{
  "n_layer": 20,
  "d_model": 448,
  "n_experts": 40,
  "experts_per_token": 2,
  "d_expert": 176,
  "d_shared_expert": 0,
  "activation": "drelu",
  "moe_layers": [2, 3, 4, 5, 6, 7, 8, 9, 10, 11, 12, 13, 14, 15, 16, 17, 18, 19],
  "router_score": "softmax",
  "normalize_top_k": false,
  "routed_scale": 1.0,
  "balance_loss": 0.00586,
  "balance_bias": false,
  "router_z_loss": 0.0001,
  "init_std_router": 0.00901,
  "lr_router": 0.00175,
  "n_head": 7,
  "n_kv_head": 7,
  "head_dim": 64,
  "vocab_size": 8192,
  "norm": "rmsnorm",
  "norm_place": "out",
  "norm_eps": 1e-05,
  "positions": "rope",
  "rope_base": 10000.0,
  "rope_fraction": 1.0,
  "qk_norm": true,
  "attn_scale": 0.125,
  "tie_embeddings": true,
  "parallel_block": false,
  "init": "uniform",
  "init_std_qkv": 0.0174,
  "init_std_o": 0.00275,
  "init_std_up": 0.0174,
  "init_std_down": 0.00167,
  "init_out_by_depth": true,
  "optimizer": "soap_variant",
  "lr": 0.00496,
  "beta1": 0.95,
  "beta2": 0.95,
  "weight_decay": 0.05,
  "lr_head": 0.00783,
  "warmup_steps": 63,
  "schedule": "wsd",
  "decay_fraction": 0.733,
  "decay_shape": "linear",
  "final_lr_fraction": 0.02,
  "batch_tokens": 131072,
  "seq_len": 512,
  "doc_mask": true,
  "train_tokens": 956900000,
  "steps": 7301,
  "dataset": "wikipedia_en"
}
Below are experts of layer 6 (counted from 0) of a mixture-of-experts language model. Rows are named router (the router's row for the expert) and show model dimensions 320-383. Each number is 500 + 25 x the weight over its row's rms, rounded and kept within 0 to 999. Numbers have three digits each.
After each expert's rows: a language model's description of what the expert responds to; "raises" lists some tokens whose logits its average output raises strongly, later layers aside. This comes from a sample of Wikipedia text that the model never trained on.

# expert 33
router:481511454550511512472476513470492494493509435500504513480448539503529518469519460479530523460521518476514497507495491521470526526493511471519471466527493495488489514482513478510435516468515467
Lowercase inner pieces. Mid-word consonant pieces of ordinary English words and names, such as w in Dwight, ck in neck, est, rd, point.
raises: "ig", "em", "yn", "ium", "os", "oh"

# expert 14
router:467463490530502508479562528532468518504450498470537498460521483482539471501513503493519500515524517475503524499469500528479522502498523500462501513508538519532467482451490476505482482491516508
Prepositions in, at, on. Locative and temporal prepositions such as in, at, on, during, under, often sentence-initial In, plus odd mid-word pieces like Ex-ci-.
raises: " the", "iti", " their", " this", " other", " most"

# expert 22
router:472506489471514517484468509525484490487505441490519494464534466484524476542491487500499505531533485512479501505484505555509473464500557508463478492501468482502526518485559502585488495518522528
Capital letter starts. First uppercase letter or pair of a name or acronym at a line start or after a bracket or quote, e.g. Fletcher, SNES, POUS.
raises: "ich", "ri", "ru", "ree"

# expert 12
router:481468501515492496500511562493499518494457508498512511461506512491543511492537490490485495486584498463496543479491490558463462510544498515514520539511488479508527506434555502537472516508513503
Abstract noun endings. Final pieces of nouns, mostly suffixes like s, ing, ation, ment, ity, plus whole nouns such as development, production, control.
raises: " of", ".", " (", " and", ",", " from"

# expert 11
router:504468514529500502470519506545491512480481479460533467476452511459507497500493495509526521497512491508488510515482526535463501521522500473487499518537471512487476482472504480540525514512511470
Mid-word consonant pieces. Short pieces inside words after a capital or opening piece, often r, d, k, ver, ol: Cradle, Yarram, Shakespears, coldhearted.
raises: "ía", "olic", " appeared"

# expert 38
router:518467469508532530509469547463482447498485504502520546494490488508472496539516470504493498507511517477497522489454485463460487499537522529483514514489502484540502461444515501514516493512510497
Years and dates. Four-digit years in dates, ranges and table cells, such as 2018, 1985–96, late in 1614, plus closing quote marks.
raises: "\n\n", ",", "\n", " (", ".", ";"

# expert 5
router:488471495517455528493489533477490482499484530499499491467472471459531522512494478531505532515515523473496544499505466498477496503497544541501486510463457508504534536468539524537473497473493508
Place and institution names. Capitalized place, team or institution words completing a proper name, often after New, in or of, such as York, Vienna, Chicago, War.
raises: "-", ",", " (", " and", "'", "."

# expert 39
router:477454478546517544500482517489483466507520492483535499524530530491465463573498476473462485484505484486495515427533474529479491507526557505492485476462508491528499499500511498477492524514506508
Word-initial prefixes. Opening pieces of longer words, usually Latin-type prefixes like dis, de, re, inter, cre, plus Romance words de, con.
raises: "ast", "ed", "at", "eg", "-", "est"

# expert 31
router:502492498491510492472511475542489449540516532478498534429481486484526504496527481471486497494520498522523515485516537517445548483545507534503472500500515496499497480476515480522483502481537481
Months, periods, parentheses. Month names and abbreviations in dates (Sep, June, August), sentence-final periods, opening parentheses before years, and score en dashes.
raises: "\n\n", "\n", "S", "="

# expert 20
router:434489504497469521495509525547490511468454478471485485473533456461470492526538456456526504472529521476479509486493482520482503531508526498497506532503486503525511516462568451529515506477482499
With, of, odd fragments. The prepositions with and of after verbs or place nouns, plus short mid-word fragments like ho, yo, ta inside names.
raises: "out", " hands", " these", " their", " them", " same"

# expert 29
router:458452487513510513514533548510486489522508453468529501458484512461506488485505476447526533503487502521450479483500454515479481538447514505486506449473505502533523503497529447531497541489493450
Of and opening quotes. The preposition of in titles and institution names, such as University of and Faculty of, plus opening quote marks and Ins in Insurance.
raises: " this", " the", " their"

# expert 4
router:475464477513512570463477525525445517471512508499500496485492477474521492540504457516491505476516501521479460449494507497461500496474546496499532481519526486497495468469488460499501534502507487
Death, departure, table blanks. Empty table cells and dashes in vote or results tables, and narrative words of death, defeat or departure: dead, from, home, to.
raises: " example", "eg", " but", " inst"

# expert 0
router:477487481527467535487480538533523513496504463489491500472468444489506507488528519537537513472544498503541520464507497473486490492538505447507533473486490508473526460498509506528493504484517486
Conjunctions and relative pronouns. Clause-linking words after a comma or noun, mostly and, also that, which, or, but, and subject it or It.
raises: " others", " other", " appears", " was", " occurs", " continued"

# expert 15
router:519530493493511559490482564514536520500476504481501482480502514492520475530487480583521510516502470512522529515500478502486453516488542534513507518525485512527512487469547487543530532505502515
Given names and roles. First names starting a person's name in credits, casts and plots (John, Mary, Peter), plus role nouns like player, member, President.
raises: " and", ",", "-", "s", " (", " |"

# expert 18
router:543460494501498551493456538523494487479501497459502492456498492491483489507519463490522509475530474510487489537504485491467482496567538488512530487549547478494478499482510502534482515482489516
Verbs and pronoun subjects. Auxiliaries and linking verbs after subjects or which, such as was, is, were, has, also, plus pronouns he, she, who.
raises: " made", " used", " draw", " credit", " able", " tie"

# expert 10
router:506479480501473511468481525474459497529492528486504496467506490510571502528536495483508470463540507471497488514517480511457481515516490493523505462503529479511508500446519507500482501511514489
Demographic and suffix nouns. Census and statistics words like population, people, million, %, those under age, plus word-ending suffixes such as -ical, -al, -omy.
raises: ",", " (", " and", "ho"

# expert 28
router:439451535512520538509487520493495527492495462481495480470460488501502508527551453509510527482566518484512523492486514544470479503530495525522487491521493526490491511492571493544455497492513457
Mid-word verb stems. Inner stem pieces of Latinate verbs and their derivatives, such as si in transposition, lit, ruct, ept, plus make, take, determine.
raises: " (", "ed", "et", " and"

# expert 36
router:515481539511494529503479509493505454560481479502495477482490515449498530547541499536491501465515485525473545505495502501465449518525528536516499522548488485479520506491504493496476476534515515
Section heading markup. Equals signs and paragraph breaks forming wiki section headings such as ==See also==, plus word starts like ind, equ, chart.
raises: "e", "o", "oc", "a", "est", "y"

# expert 19
router:475495500511496526458476511519432551524496472505545483493477514460470512499553460505492518466522488516503505487507507507497497515484539518493528512487465528522535488493494512482527488464511520
Determiners before nouns. Articles and determiners after prepositions, chiefly the, a, an, this, its, their, such as "under this amendment", "with a B.A.".
raises: " same", " latter", " whole", " result", " combination", " final"

# expert 2
router:464494485541518493528501547490450496497480491468519518455498511496497457501519499489521512480529504492496514508500501505462493497547505477507476496515502491527490481470536514535497532527490492
Common count nouns. Everyday nouns after the or a, often before of, such as season, film, album, game, round, number, end.
raises: " of", "s", " (", " and", ",", " on"

# expert 23
router:500464470481490528488503529488498500457489514480492520491470498498510504528539511499538527472556483482462499477500481486489484462502519504464512466510437478528461493462533520528504503488521500
Line breaks and table pipes. Newlines ending list and table rows, closing parentheses, and pipe separators in stats and election tables.
raises: "face", " thought", " provided"

# expert 27
router:522478492530478495491534499491495460495462493464561516470528483469536472517494429483471484491525495510487507479521468541499519483519543520534513510482504474533511489478556495488491511493479500
Vowel-ending name pieces. Middle pieces ending in a vowel inside foreign names and words, like -ska- in Stefanskaya, -ana- in Campanar, -imo, oxidation.
raises: ",", " (", " and", " in", "-", " or"

# expert 17
router:486463514491529537463493539521476499499482493489526494486453478495490484516507495469481482462517471492525541530499535514461492470509528522497527468528527485473494492495498457583467519484518528
Word-start prefixes, symbols. Latin-style word-start pieces like acc, res, comp, ass, subs, plus symbols (^, °, ′, _) and bytes of non-Latin scripts.
raises: "ast", "ort", "ut", "ach"

# expert 32
router:507465486545455510507496539485510487500449483461510502474506524533519479525501497481523493445524512466507488499438470488493502506529535532531462487502519502511522512471539493550493517506484526
Past participles and as. Past-tense and participle verbs after was, is or he, such as used, designed, insisted, elected, plus as in known as.
raises: " by", " the", " on", " a", " in", " their"

# expert 34
router:488469476497501535482503490521492497505477461487507525490468499464526477514546503480503519474522492465465513483495461509456460508553519513512501471483510500521545480453536521552476526497497479
Abstract and activity nouns. Nouns for activities, groups or things after the or his, often before suffixes, such as work, team, company, design, switch-ing, motion.
raises: "al", "ed", "-", "ing", "w", "d"

# expert 13
router:519473484487486489474456532475525507485471490467481506460508492473553502484517498534500517492585515500514519477517513523501461525504538503520466499501491504502508506478544525514487508498531507
Country and people names. Country names and their final pieces, often after United or inside parentheses, such as States, India, Bahamas, Cambodia, plus words like government.
raises: ",", " –", "'", " and", " in", "."